Below are experts of layer 6 (counted from 0) of a mixture-of-experts language model. Rows are named gate (a neuron's input weights, with its number), up (a neuron's input weights, with its number), down (a neuron's output weights, with its number) and show model dimensions 96-191. Each number is 50 + 15 x the weight over its row's rms, rounded and kept within 0 to 99.
Before each expert's rows: a language model's description of what the expert responds to; "mostly gets" lists some tokens that are sent to it at least half of the time. This comes from a sample of Wikipedia text that the model never trained on.

# expert 8
It responds to: Table cells, name fragments. Table-cell openings after pipes, mid-name word pieces, and direction words like east, west, in lists and tables of names.
mostly gets: " Freshman", " characters", " to serve", " east", " west", " Mall"
gate0:29 42 42 37 81 48 66 61 25 55 48 46 45 28 37 44 45 41 38 23 57 48 35 31 50 47 48 20 29 61 59 50 50 74 43 20 71 36 57 51 73 49 76 74 35 38 73 62 50 29 69 77 40 60 43 66 45 28 40 59 73 36 25 32 71 51 37 26 41 57 48 51 33 71 57 64 70 62 33 42 32 06 54 37 47 46 18 63 44 44 32 39 35 61 55 79
up0:43 26 50 54 49 63 18 42 43 53 85 53 41 45 28 37 40 57 30 40 53 55 28 26 49 59 76 46 61 55 48 38 41 77 57 44 56 26 49 61 46 40 48 49 41 35 62 43 25 76 20 68 65 54 81 56 54 22 53 27 39 68 37 01 60 67 57 43 60 10 46 70 53 62 46 34 40 54 48 23 32 52 44 54 82 63 53 81 49 68 57 50 25 39 54 66
down0:63 51 80 44 36 34 38 51 71 76 56 64 53 60 47 51 38 43 57 64 36 64 69 29 38 20 44 48 54 66 30 25 19 70 42 56 75 57 41 26 63 31 34 28 36 56 41 32 65 63 61 20 67 26 74 46 42 38 53 69 39 39 17 68 53 55 34 43 27 72 49 38 54 51 22 24 42 39 63 36 60 62 30 98 59 57 52 38 51 53 41 65 72 50 43 58
gate1:63 26 37 56 62 74 53 61 31 48 37 68 35 51 50 17 43 31 43 47 38 52 64 64 67 29 57 58 42 42 68 56 59 40 72 45 57 53 87 66 55 48 38 71 46 37 27 59 77 53 23 78 67 49 63 42 63 59 41 48 67 54 49 43 30 57 66 65 34 70 68 43 52 70 44 44 15 67 61 54 63 46 58 45 40 39 41 65 35 53 46 55 38 36 26 46
up1:52 40 39 37 61 54 44 46 42 43 47 30 36 35 45 53 38 20 50 43 72 37 61 56 57 65 48 59 42 49 52 59 37 51 53 42 61 47 51 71 42 23 45 55 50 30 45 65 64 79 12 60 71 41 68 41 57 38 33 46 37 40 13 33 46 62 58 58 39 53 52 31 45 52 50 64 07 63 69 41 46 39 60 48 57 16 34 72 59 67 37 55 51 43 59 76
down1:66 50 64 04 23 71 34 29 59 47 51 55 39 37 62 80 52 51 53 50 43 41 40 48 50 65 23 52 42 54 55 63 57 72 49 42 33 45 51 50 45 52 24 34 37 27 66 50 36 53 56 54 32 44 44 61 49 58 69 52 43 40 49 40 40 26 66 45 59 47 28 30 81 36 66 35 42 57 51 34 13 36 37 53 57 58 45 44 51 40 77 44 43 19 36 24
gate2:64 53 57 31 56 50 70 42 55 50 32 53 35 79 63 38 37 41 59 65 39 31 65 56 34 44 71 21 59 30 71 39 53 44 57 42 38 54 40 31 75 48 32 60 81 65 64 69 51 52 54 67 50 43 44 45 39 79 38 47 44 43 19 34 60 67 69 68 53 57 60 36 32 65 44 52 54 52 66 49 60 72 43 40 44 62 36 61 31 63 62 07 50 60 35 72
up2:55 56 44 36 76 43 38 59 67 42 34 52 47 54 65 60 60 31 66 36 61 68 39 36 51 64 60 66 63 79 72 21 36 46 33 56 55 72 42 59 40 55 36 21 56 38 57 51 77 69 59 52 34 49 52 40 62 39 53 67 68 54 25 42 62 43 54 65 48 41 70 45 43 62 58 52 27 67 50 55 21 72 47 61 79 66 65 77 47 18 61 41 38 76 58 70
down2:37 49 45 34 64 44 68 30 64 74 47 45 67 28 49 55 62 40 40 57 23 54 64 55 41 72 33 60 72 45 49 44 83 62 67 32 28 53 38 28 63 61 36 55 77 63 47 68 56 43 59 53 59 38 57 36 56 49 30 52 51 45 28 27 78 31 31 36 58 57 52 15 29 42 36 50 38 51 71 82 40 53 53 48 57 34 65 47 54 53 50 29 40 64 74 40
gate3:09 53 29 59 31 89 66 44 42 33 52 31 80 43 54 49 39 64 63 54 32 64 48 30 68 34 61 37 36 43 43 58 34 50 62 32 20 64 48 59 74 29 59 59 53 65 67 58 32 64 40 54 49 36 49 74 22 29 72 45 47 71 54 20 70 43 60 35 47 37 46 37 34 61 36 51 63 45 62 19 23 65 53 32 70 34 40 37 64 79 58 62 59 36 59 62
up3:65 43 59 34 52 67 42 74 44 71 38 81 48 51 57 54 61 57 52 60 39 42 44 40 78 51 60 65 60 46 31 18 65 51 51 61 66 36 48 53 23 44 23 60 26 30 42 56 51 44 22 37 28 50 38 46 23 36 29 55 47 56 46 40 58 55 30 56 25 45 35 39 52 47 28 63 51 67 59 74 70 33 49 29 72 65 40 46 38 38 67 24 68 56 36 29
down3:22 52 55 39 72 55 77 40 62 85 62 73 63 39 44 99 82 58 51 88 63 57 56 42 57 69 47 33 32 45 42 47 52 54 69 19 61 42 54 78 47 29 52 49 28 57 47 46 56 51 54 41 22 76 51 52 39 69 29 60 57 44 67 63 56 36 25 27 44 45 40 55 53 51 50 67 72 50 77 39 47 11 67 71 53 48 42 71 53 18 37 60 49 60 52 67
gate4:39 43 50 76 55 35 48 66 52 33 36 41 35 44 76 49 44 35 67 40 17 37 64 42 47 65 52 30 59 48 72 44 48 47 77 57 33 59 55 24 78 34 30 42 47 75 63 47 46 45 56 65 68 29 54 34 49 29 56 50 50 43 41 31 32 40 55 52 41 37 79 32 18 67 68 38 55 49 34 55 45 66 22 45 36 52 69 56 63 74 39 50 46 55 60 48
up4:45 46 44 50 15 56 70 54 48 71 57 59 62 66 59 53 39 55 72 33 43 86 45 39 74 71 50 60 39 48 37 75 41 64 39 74 37 49 40 36 69 31 73 48 68 73 71 36 56 13 63 46 38 76 43 20 24 37 44 47 58 56 47 34 27 37 35 17 48 41 35 49 53 54 47 33 61 52 58 70 33 33 48 53 61 54 45 28 50 69 45 39 64 36 75 46
down4:46 33 35 72 59 61 56 59 51 27 52 46 55 44 40 30 80 58 54 43 34 51 35 49 42 32 49 44 59 15 72 59 55 53 33 50 51 34 49 23 32 58 57 60 45 52 60 48 48 60 52 47 30 01 33 41 32 34 50 31 43 34 42 44 51 56 20 50 56 70 75 67 59 67 26 50 59 63 74 36 54 52 39 63 51 43 24 61 27 85 44 44 43 57 51 51
gate5:51 52 21 45 49 72 59 66 67 51 42 53 47 38 57 51 39 45 53 62 46 33 47 57 68 69 74 60 12 51 46 66 59 54 45 60 53 46 21 65 54 27 59 48 49 18 46 64 77 81 25 80 38 36 56 53 27 44 56 54 58 35 47 42 67 70 66 29 36 52 15 33 44 15 53 39 60 40 52 59 54 45 36 63 55 59 40 60 64 50 10 16 43 49 12 78
up5:62 26 35 51 63 64 44 77 54 40 73 39 45 19 37 42 21 53 38 54 46 25 43 46 59 65 71 62 22 48 43 59 40 60 77 68 71 44 32 84 58 52 49 46 56 45 45 74 40 58 38 81 56 35 49 56 25 50 76 27 52 61 39 51 64 52 59 24 56 41 21 44 32 36 70 68 48 58 69 70 44 66 40 58 78 57 36 41 67 85 21 30 52 69 21 68
down5:39 64 75 35 47 37 39 72 37 82 73 59 36 28 39 43 71 56 74 53 13 41 66 40 46 43 59 76 55 32 36 42 30 60 44 44 40 36 50 54 48 55 41 50 51 50 50 47 31 51 74 46 52 26 76 30 51 57 48 49 36 40 62 49 31 70 35 67 37 78 63 54 36 58 43 50 64 45 59 45 57 16 65 73 46 66 65 38 30 53 82 58 42 48 54 70
gate6:15 75 50 50 30 28 60 50 64 57 52 49 97 37 33 62 57 60 36 34 38 38 42 47 11 43 63 54 63 40 55 36 69 49 39 61 41 59 85 44 56 45 44 56 40 42 52 62 48 34 58 53 45 45 40 43 48 33 51 38 47 37 35 32 47 23 50 35 54 75 28 61 58 74 70 49 72 39 23 63 45 48 66 42 78 55 56 35 47 44 46 51 42 51 64 64
up6:72 39 70 48 62 43 25 00 34 54 50 31 21 80 54 66 61 71 53 57 58 44 50 63 27 55 74 52 46 69 35 48 27 39 52 42 52 56 20 56 51 70 35 45 56 44 57 54 55 72 35 31 54 37 58 56 64 50 41 48 30 74 30 60 89 51 47 62 67 31 75 46 34 27 68 61 49 46 58 43 50 37 64 45 28 46 57 52 54 64 40 51 50 26 58 31
down6:49 65 30 85 54 59 52 77 50 29 46 59 63 40 48 42 54 72 28 39 47 46 50 52 60 17 56 36 51 39 52 34 32 41 33 46 17 43 74 71 41 53 67 30 46 24 47 57 69 26 49 55 51 50 80 35 73 41 57 38 76 42 18 00 24 60 54 59 40 54 34 71 73 55 48 46 45 52 13 54 63 59 52 28 62 41 44 32 43 70 31 64 51 57 46 32
gate7:56 60 45 46 44 51 66 16 61 27 51 29 49 27 57 41 27 50 53 61 35 62 34 90 42 44 38 24 62 62 47 40 71 53 34 54 56 57 67 84 40 42 47 62 78 41 24 66 59 31 54 60 52 72 38 41 41 86 17 67 34 65 58 52 42 43 52 41 51 61 51 50 45 61 26 60 64 43 53 46 34 43 69 62 71 53 46 65 51 32 67 62 25 57 30 34
up7:62 50 51 45 71 37 22 56 45 54 43 86 26 60 60 84 64 28 48 61 62 52 62 67 50 55 25 62 47 58 35 27 52 57 39 26 46 53 39 45 50 57 55 61 60 71 59 38 50 43 82 53 36 38 51 36 51 35 28 44 72 64 28 52 80 58 66 31 29 58 43 42 16 74 42 64 65 68 59 37 46 58 42 35 47 61 55 71 42 34 65 20 27 36 41 17
down7:26 42 53 69 41 48 59 62 44 63 31 49 62 14 43 68 47 45 63 48 27 51 51 56 32 56 47 11 55 57 41 31 32 33 73 29 50 43 62 53 53 62 41 63 62 67 53 71 83 49 43 43 36 48 51 60 52 32 45 63 38 60 28 50 21 53 47 80 66 47 69 52 45 64 64 47 13 65 68 80 59 74 71 51 34 77 45 51 57 40 62 50 41 41 39 42
gate8:31 48 47 56 43 62 49 61 49 59 29 60 60 61 37 36 35 47 57 59 48 75 82 45 35 65 50 71 68 30 46 59 60 37 43 62 55 56 68 29 74 62 43 37 38 45 31 53 55 30 73 43 49 37 76 62 56 73 47 35 51 38 66 67 55 60 45 29 38 68 57 73 29 34 61 72 12 77 63 22 58 57 48 35 29 55 88 52 37 58 49 21 47 50 46 38
up8:55 60 74 55 58 84 46 45 70 67 44 39 15 59 43 62 48 34 67 72 48 50 67 36 47 65 59 43 56 37 61 56 56 43 75 41 56 61 31 59 33 40 60 49 41 61 54 65 52 23 25 32 47 72 55 61 17 39 99 37 30 34 13 51 29 50 54 39 42 46 27 46 64 33 47 46 71 57 59 26 57 57 58 54 52 73 18 30 53 29 53 38 62 58 57 48
down8:36 53 45 62 61 48 14 28 54 53 36 40 57 39 36 40 37 46 61 52 72 32 64 68 48 44 54 45 57 36 58 24 45 46 51 25 51 38 41 35 71 75 51 42 55 32 35 59 54 37 62 63 68 31 67 44 60 72 55 36 71 41 53 23 45 66 49 35 46 63 39 12 47 41 69 56 44 52 48 58 20 52 40 49 23 27 40 57 40 69 64 41 35 60 55 59
gate9:50 61 62 55 41 44 30 55 24 55 53 25 62 60 42 45 27 35 56 57 53 56 86 45 68 77 57 58 45 49 17 39 32 34 65 56 46 54 49 50 75 30 34 46 70 49 35 40 64 59 43 13 45 56 29 31 29 64 49 55 57 29 67 50 47 69 54 45 44 66 59 72 55 53 23 60 55 48 48 20 38 68 50 33 52 41 44 41 48 42 39 58 66 55 37 57
up9:66 40 58 55 39 64 59 86 59 67 62 44 61 41 81 66 64 63 51 42 71 61 34 78 23 57 48 50 63 82 72 47 47 49 10 43 45 49 42 46 59 53 48 59 37 46 48 50 22 56 33 42 60 53 40 30 74 32 58 41 50 64 74 47 61 20 20 31 47 41 53 42 24 69 57 40 35 53 59 64 46 52 49 46 63 61 41 38 44 13 69 35 52 30 46 77
down9:58 22 66 32 50 68 27 54 19 45 43 69 45 54 47 34 32 54 39 25 30 15 52 42 42 52 50 30 85 52 32 66 52 17 53 48 35 35 78 26 63 41 40 56 83 49 28 45 23 43 39 53 68 40 58 41 55 46 55 41 59 47 49 38 42 51 20 45 58 60 47 51 35 37 54 54 35 52 49 89 63 45 67 37 54 17 79 48 75 59 44 35 66 70 56 22
gate10:54 60 47 65 72 43 52 53 45 31 59 52 43 50 47 55 36 35 73 43 45 60 58 51 29 48 30 24 36 72 73 45 35 58 03 40 59 58 75 55 64 70 13 47 62 49 34 30 26 52 62 54 51 40 76 24 39 53 56 28 60 49 79 59 41 59 41 43 50 37 81 67 33 37 70 58 48 40 67 50 38 42 50 46 52 27 63 49 67 34 45 26 36 44 65 74
up10:60 25 62 45 55 74 39 60 36 65 31 60 61 66 30 32 46 72 29 77 47 49 61 60 68 71 48 72 82 43 08 27 49 47 74 67 58 42 59 55 51 64 62 29 30 51 25 88 43 38 46 52 60 46 44 46 59 51 42 52 52 65 58 42 37 69 38 54 55 60 33 65 69 34 52 60 44 58 72 62 45 72 51 47 34 67 74 40 30 58 58 66 56 47 40 27
down10:73 69 37 22 59 55 67 55 88 59 61 45 38 39 63 74 52 58 34 55 54 28 35 52 40 39 59 53 38 75 25 57 33 51 48 53 42 35 63 46 35 34 45 81 62 54 52 39 66 49 63 56 46 51 57 60 66 34 30 53 25 31 49 55 45 42 79 62 57 34 57 68 42 54 23 48 31 48 54 64 73 53 45 61 40 26 51 35 48 33 17 60 62 18 22 58
gate11:39 38 55 51 46 51 57 67 63 76 38 69 58 82 90 38 49 52 36 26 45 26 41 35 40 51 42 44 65 30 65 32 34 49 51 42 47 35 53 50 41 49 49 25 32 55 22 57 64 61 39 64 33 42 48 69 53 54 62 39 56 26 37 52 50 39 51 43 59 69 67 36 47 56 45 35 45 40 59 51 46 51 52 46 45 65 29 52 37 28 51 42 52 43 34 36
up11:38 28 61 53 29 54 31 78 56 71 60 49 57 68 83 49 36 37 11 51 26 46 47 50 44 55 42 54 93 52 73 49 15 37 40 62 72 56 32 54 56 54 39 40 66 53 35 42 70 60 48 37 67 57 54 66 37 69 49 22 64 40 39 65 39 14 43 61 53 41 67 61 63 39 60 44 39 61 65 76 46 95 53 40 35 92 49 37 15 18 45 30 61 44 36 48
down11:55 70 52 39 45 55 49 46 30 00 29 65 44 45 24 54 68 52 47 61 28 51 49 40 39 52 35 85 36 48 32 52 82 58 55 54 52 62 44 68 46 35 56 55 47 23 44 60 49 48 60 42 36 39 51 42 78 32 44 53 63 60 52 51 75 64 45 43 55 62 33 48 53 30 66 43 36 43 62 39 51 41 05 49 49 36 46 39 58 59 63 74 51 38 45 66
gate12:69 39 50 50 57 51 67 49 51 68 45 48 56 46 40 33 47 64 39 48 72 41 30 45 59 59 59 57 46 41 55 36 35 50 21 67 40 52 26 58 62 49 76 50 45 50 44 62 51 64 25 54 55 67 75 80 72 56 55 52 70 56 60 50 27 50 72 30 76 25 35 48 57 53 32 63 18 44 80 78 54 45 57 73 24 61 55 85 16 53 69 49 53 56 57 43
up12:45 40 61 62 50 56 68 45 36 39 56 80 57 55 20 43 53 65 42 65 31 33 52 58 48 35 66 24 70 43 36 63 36 38 59 55 21 44 32 68 36 79 75 25 65 42 58 66 32 43 53 55 61 52 45 73 59 81 39 52 62 70 67 42 44 33 41 42 73 25 73 34 36 26 33 62 59 46 48 61 57 63 46 31 26 57 55 57 65 74 47 65 59 60 48 15
down12:61 45 51 39 43 56 28 22 44 57 59 76 62 62 63 47 53 32 59 31 58 71 45 60 45 47 37 63 58 51 73 48 72 74 48 67 46 30 49 47 30 43 63 49 48 20 41 46 33 61 58 44 65 10 32 26 37 65 68 57 56 62 33 41 65 30 65 63 49 79 44 30 68 62 57 52 40 25 71 47 71 52 38 37 55 37 43 62 51 56 31 21 35 56 17 33
gate13:62 55 39 47 55 45 34 36 50 65 46 39 73 34 22 39 64 80 55 33 59 74 52 60 54 55 61 58 50 62 52 34 40 41 27 78 53 40 36 31 68 35 40 32 51 36 49 37 76 52 50 48 71 14 68 59 45 59 30 38 40 52 63 59 48 60 68 46 42 48 38 61 45 56 39 44 22 16 70 58 71 61 22 54 37 33 69 75 55 47 56 67 47 65 49 39
up13:42 43 44 60 34 50 77 62 57 39 44 15 47 28 64 39 65 46 70 38 80 48 31 40 35 36 69 73 57 32 53 49 49 55 45 32 14 70 54 58 74 49 56 69 59 53 36 60 15 38 17 57 51 74 40 66 26 70 63 41 47 35 39 51 41 72 37 75 69 67 71 20 66 63 30 50 38 59 60 53 37 39 59 47 70 58 42 45 39 40 56 49 69 58 66 39
down13:69 53 34 52 82 62 36 27 42 65 55 71 50 67 65 55 28 33 33 67 61 29 54 65 58 47 71 35 46 58 58 52 49 28 32 50 44 49 52 44 72 59 67 50 65 47 57 50 49 29 41 72 38 46 80 60 18 37 50 50 53 44 54 35 43 77 49 27 56 42 58 41 68 50 56 54 54 29 53 64 41 51 38 43 49 38 78 73 82 59 56 37 29 43 52 65
gate14:46 64 41 39 69 62 12 53 29 90 52 10 40 62 55 16 25 30 34 28 67 79 86 56 50 61 28 63 55 40 61 43 78 45 81 34 56 40 49 47 67 46 43 43 50 51 51 57 54 41 74 42 53 27 58 51 29 51 46 21 51 49 62 44 39 75 59 53 74 64 45 43 64 50 49 80 56 51 56 62 42 43 49 75 44 49 46 87 55 51 37 31 49 62 62 58
up14:57 41 39 24 54 53 67 63 63 47 52 48 25 47 59 32 45 65 61 48 77 34 29 62 24 37 81 55 33 73 57 38 47 59 57 23 41 27 44 70 75 55 53 72 42 40 56 72 58 67 61 48 39 45 52 58 63 46 67 76 73 57 18 37 37 61 42 42 56 61 31 40 35 51 71 68 42 62 33 26 31 36 49 64 50 34 40 26 44 54 51 56 31 27 15 39
down14:67 63 51 70 50 46 24 31 63 54 50 48 58 16 40 44 30 59 41 53 45 33 70 31 61 36 54 43 79 27 49 58 22 24 57 29 67 61 44 34 50 31 47 35 67 73 52 64 53 20 22 26 43 38 61 32 45 70 54 46 75 73 56 37 63 45 34 15 48 57 41 72 51 38 62 69 27 41 45 47 36 47 49 62 41 45 62 59 58 67 63 55 53 38 65 57
gate15:62 43 46 73 55 52 33 35 58 61 43 62 61 53 50 24 26 54 68 52 52 71 83 56 38 48 51 92 68 29 43 49 53 39 77 42 49 55 64 56 69 59 72 30 69 56 35 42 61 53 47 58 29 76 35 45 42 70 57 80 37 60 31 57 70 42 70 40 46 45 48 31 35 56 34 52 55 49 46 24 80 64 39 18 41 64 59 29 51 42 38 63 56 66 36 79
up15:48 60 52 54 38 45 50 68 50 24 38 52 26 56 51 79 66 27 54 66 47 57 37 32 37 52 48 42 30 74 77 31 71 78 38 62 50 38 32 48 34 22 45 64 23 28 65 61 33 70 41 41 60 34 77 53 61 23 55 24 55 45 58 42 52 88 51 68 45 58 31 74 66 48 54 47 51 38 23 58 41 45 42 74 50 35 57 62 56 45 43 48 36 47 70 46
down15:56 66 48 41 32 75 17 44 53 24 35 34 41 54 63 42 35 29 55 41 45 31 60 58 68 41 41 73 20 58 35 64 53 41 60 53 32 36 50 58 39 48 35 65 77 43 36 52 51 43 78 51 54 34 47 57 52 40 80 64 39 81 61 39 57 51 66 23 52 68 69 25 52 30 20 56 50 19 43 65 56 71 55 51 65 67 43 59 40 26 67 40 33 57 61 43
gate16:21 66 56 61 40 20 34 26 42 84 43 56 50 64 26 54 27 42 74 54 47 57 85 66 48 73 61 46 52 19 44 72 44 24 69 40 61 81 59 79 58 45 63 33 65 67 54 48 67 50 37 24 39 57 64 44 70 61 29 48 55 18 61 56 60 44 54 61 41 56 63 72 62 41 42 46 44 39 63 23 47 67 34 48 32 46 68 30 67 38 29 42 46 76 47 52
up16:44 40 75 61 54 17 41 44 47 46 49 78 29 37 33 65 46 34 23 60 46 45 72 58 55 50 31 43 41 51 27 56 59 50 73 49 30 79 43 78 39 34 62 35 56 50 60 45 43 58 49 40 55 10 18 60 38 32 54 39 57 57 27 46 77 74 61 39 41 59 51 35 30 54 47 47 48 44 56 59 30 42 43 29 47 43 56 50 38 90 36 45 56 48 58 64
down16:47 84 51 66 55 46 47 62 48 71 52 51 28 57 69 37 64 43 41 55 61 52 27 29 44 57 67 24 31 43 67 59 58 68 49 49 59 65 36 45 61 58 41 29 28 73 41 13 54 77 37 35 50 46 68 78 55 44 48 64 50 60 29 38 44 43 62 49 47 48 43 78 61 76 29 39 53 46 54 37 57 58 36 45 39 42 55 41 25 56 62 45 45 49 45 58
gate17:33 35 41 58 39 51 55 64 35 47 50 66 69 39 60 69 64 47 50 58 32 43 31 51 47 70 28 46 64 32 19 26 32 39 88 25 67 52 61 04 50 75 34 35 59 55 49 31 61 50 56 57 38 55 21 44 34 67 50 57 40 61 41 45 73 42 45 55 41 62 41 44 52 57 61 58 40 57 34 42 40 92 36 25 41 53 52 53 78 64 54 51 58 49 68 74
up17:62 45 58 39 49 23 75 54 17 36 53 41 48 17 24 33 64 44 45 37 47 20 47 55 48 43 77 54 42 30 31 40 62 62 44 33 60 36 67 75 52 59 48 41 55 23 43 55 63 77 74 51 64 45 44 62 62 46 50 53 62 44 33 32 41 27 45 14 13 68 39 57 46 33 65 44 36 42 57 40 34 63 50 65 38 66 40 70 45 42 62 59 47 49 40 38
down17:10 41 46 49 49 29 40 62 66 48 83 51 32 55 43 53 82 68 61 73 42 49 49 60 55 48 52 96 16 49 50 52 36 46 40 28 64 56 40 62 35 48 58 46 45 62 70 49 08 38 40 47 79 62 22 50 43 39 52 45 52 54 63 74 51 45 54 41 45 58 83 67 65 61 41 57 67 42 40 27 77 31 81 56 72 58 48 73 40 28 70 48 58 26 30 35
gate18:36 45 62 69 46 60 48 35 38 55 67 51 37 52 52 58 85 12 39 68 47 31 34 70 60 70 70 31 52 28 53 65 35 37 19 70 41 51 34 45 53 56 59 78 52 68 72 52 45 56 71 44 49 47 43 30 60 60 36 47 34 75 34 36 30 47 60 56 53 56 60 62 42 48 47 27 54 47 32 65 80 56 64 25 34 67 44 57 47 44 69 38 46 46 62 65
up18:29 46 72 73 48 63 47 42 60 32 62 56 48 35 43 46 56 10 35 39 64 31 39 69 62 52 51 51 30 20 29 60 67 56 32 60 49 65 69 63 64 53 58 73 63 60 57 45 29 57 45 51 63 49 31 31 68 58 51 37 38 69 55 28 43 41 33 34 45 65 53 44 44 54 54 58 52 55 51 65 50 81 51 38 46 50 73 71 48 46 42 56 38 29 50 50
down18:85 49 54 45 58 54 89 60 42 36 53 57 49 88 57 58 29 56 45 50 37 48 62 37 58 50 44 90 42 62 82 45 49 58 50 65 58 40 29 86 65 81 48 48 40 77 33 53 31 38 40 63 27 72 51 57 42 32 47 69 40 61 14 66 46 48 64 34 37 59 42 66 62 50 48 39 66 36 51 39 29 41 63 69 69 59 75 49 59 32 37 60 66 59 67 49
gate19:84 41 34 60 64 31 59 35 74 47 58 73 70 78 48 43 50 53 41 64 61 75 51 56 53 46 50 45 42 54 33 30 48 47 55 28 31 40 73 75 34 52 67 42 51 42 56 81 63 53 51 51 52 52 43 72 60 66 27 53 48 71 45 56 53 55 58 47 50 62 36 49 41 60 39 47 56 46 33 26 22 34 41 78 29 64 69 82 59 47 58 41 22 68 55 52
up19:08 67 58 65 29 58 45 46 55 52 11 34 27 66 60 43 57 51 62 61 78 29 62 48 37 48 16 54 58 53 60 43 56 43 42 60 53 64 14 29 62 49 29 68 55 63 45 42 51 44 48 51 53 33 54 59 29 78 27 67 49 47 62 55 75 45 39 55 31 38 73 67 29 33 41 48 55 19 57 33 64 35 44 16 45 55 59 40 42 66 55 34 58 53 83 46
down19:47 64 32 46 53 61 79 18 65 49 46 49 47 49 67 59 53 45 40 67 28 74 67 78 59 50 45 27 43 63 27 50 77 66 37 54 75 41 56 47 41 43 51 54 31 44 19 53 58 51 36 29 55 52 42 78 31 52 27 36 52 25 66 68 35 68 49 41 85 37 27 58 09 44 26 52 32 41 20 54 35 43 56 48 71 59 65 30 64 38 51 20 45 66 62 42
gate20:44 50 11 55 52 46 62 38 32 34 61 56 75 47 63 59 74 33 23 26 68 61 64 59 46 85 33 09 35 39 41 60 81 61 23 42 49 53 54 37 66 42 37 62 75 54 58 47 62 10 38 52 29 48 76 55 44 43 50 50 70 52 59 72 51 50 46 36 38 79 49 72 62 64 74 58 05 57 65 48 31 74 56 47 41 51 45 72 49 58 60 49 33 39 48 45
up20:62 40 51 36 53 65 33 48 32 68 32 28 73 24 53 73 41 45 72 36 58 27 72 68 59 46 59 62 61 35 39 42 72 68 24 50 73 38 59 63 39 41 00 63 73 38 69 29 64 53 23 35 42 51 68 67 54 51 60 59 56 47 67 65 38 69 60 59 46 85 58 48 49 82 58 60 53 41 68 32 64 51 67 47 51 34 36 49 37 51 46 54 65 49 34 37
down20:37 82 41 50 55 51 68 61 94 81 52 63 56 22 27 74 39 47 30 57 53 42 71 54 46 44 44 29 52 45 64 24 44 70 50 55 44 21 38 36 76 40 75 21 52 63 39 47 43 61 81 43 79 44 54 70 42 52 47 54 42 71 51 38 38 49 20 62 55 38 63 47 46 34 57 58 74 50 43 54 27 41 32 26 41 76 43 51 75 55 49 70 63 48 55 74
gate21:56 58 33 56 30 61 52 61 66 52 39 63 62 25 25 34 63 65 57 20 63 49 27 54 42 54 42 40 28 36 46 26 55 58 42 37 29 42 50 60 64 25 31 55 53 31 60 69 73 05 46 54 47 52 60 46 25 29 20 43 35 26 36 43 54 70 56 39 23 62 14 54 36 75 58 83 44 35 52 59 49 49 68 59 63 59 42 60 42 40 55 42 48 42 57 76
up21:40 53 36 52 47 59 34 58 81 50 58 53 52 16 17 56 74 70 29 42 59 45 51 57 52 31 56 00 55 43 46 52 66 69 35 60 37 45 66 61 47 27 51 55 65 51 73 87 50 32 50 56 49 50 42 42 57 46 40 42 52 33 39 45 33 57 73 40 07 59 38 66 64 65 52 80 63 31 39 51 43 71 86 43 55 59 27 50 31 67 58 48 50 67 29 55
down21:21 71 61 43 70 68 62 86 36 51 55 55 57 82 42 32 38 47 55 84 17 68 76 47 74 56 23 70 55 71 53 55 53 61 37 41 67 62 29 68 42 57 53 75 53 59 32 33 29 76 47 62 37 45 37 51 40 40 49 64 43 54 69 56 54 57 16 60 73 41 60 52 47 39 73 63 42 53 43 64 73 35 22 24 50 55 24 42 38 45 17 34 37 58 36 68
gate22:65 38 56 73 54 51 44 38 60 43 56 52 51 21 48 57 60 44 56 43 61 76 40 68 42 37 57 57 49 49 38 42 95 53 67 71 55 43 50 80 43 71 48 71 92 55 74 54 33 41 49 46 42 57 79 75 57 29 55 36 37 51 46 53 40 51 53 64 61 66 56 50 52 48 86 59 32 61 56 46 52 70 37 85 53 42 51 57 39 66 45 75 44 57 73 80
up22:42 43 51 72 10 64 32 73 30 57 59 44 60 74 65 51 56 30 49 57 52 51 69 71 46 60 44 42 62 46 50 25 42 41 72 25 47 72 46 38 54 58 32 46 41 64 17 72 40 52 55 62 47 30 48 32 22 37 43 32 46 38 51 63 54 69 51 58 44 58 55 49 34 48 72 78 33 41 53 42 47 42 36 62 46 52 48 60 60 56 25 64 41 27 57 99
down22:45 53 54 56 44 38 16 46 65 40 40 55 31 68 51 33 62 79 58 58 45 60 58 28 65 58 69 64 85 34 43 52 48 54 83 35 21 64 54 27 68 49 60 55 25 51 37 57 10 60 77 49 65 53 53 43 10 26 41 69 44 39 52 55 80 59 48 40 26 60 45 25 62 37 41 56 58 26 07 59 52 60 69 60 61 41 52 69 46 60 46 62 40 50 59 65
gate23:34 79 46 59 83 83 27 30 78 51 28 47 30 47 19 25 19 44 78 41 38 42 77 68 69 40 52 21 47 77 40 44 60 27 47 69 52 98 69 48 63 49 51 62 65 57 54 52 57 51 49 70 49 54 61 41 84 58 61 45 51 46 52 53 60 53 65 41 33 62 61 65 54 52 38 42 37 49 60 49 69 42 37 47 35 73 54 57 49 30 54 48 52 92 32 32
up23:64 47 64 48 50 56 64 36 58 59 53 17 59 52 75 63 25 34 29 28 51 37 48 32 36 59 75 79 79 42 22 62 54 68 67 56 47 60 44 47 39 68 62 51 38 53 70 56 38 59 22 46 59 69 48 57 58 36 78 53 52 41 40 49 47 50 42 56 72 55 56 50 74 53 78 46 46 46 58 69 39 56 43 63 68 59 42 38 68 47 53 69 65 23 77 60
down23:87 43 43 46 62 32 56 59 61 54 51 69 69 49 61 57 55 64 36 35 58 70 38 44 34 91 42 60 58 84 57 58 15 51 64 58 64 74 74 56 52 44 59 66 37 67 50 47 74 65 27 58 47 46 33 38 56 27 33 60 54 55 57 55 53 69 26 41 32 55 47 57 44 71 52 58 56 25 60 49 87 20 22 31 50 67 68 25 67 66 51 56 42 42 41 45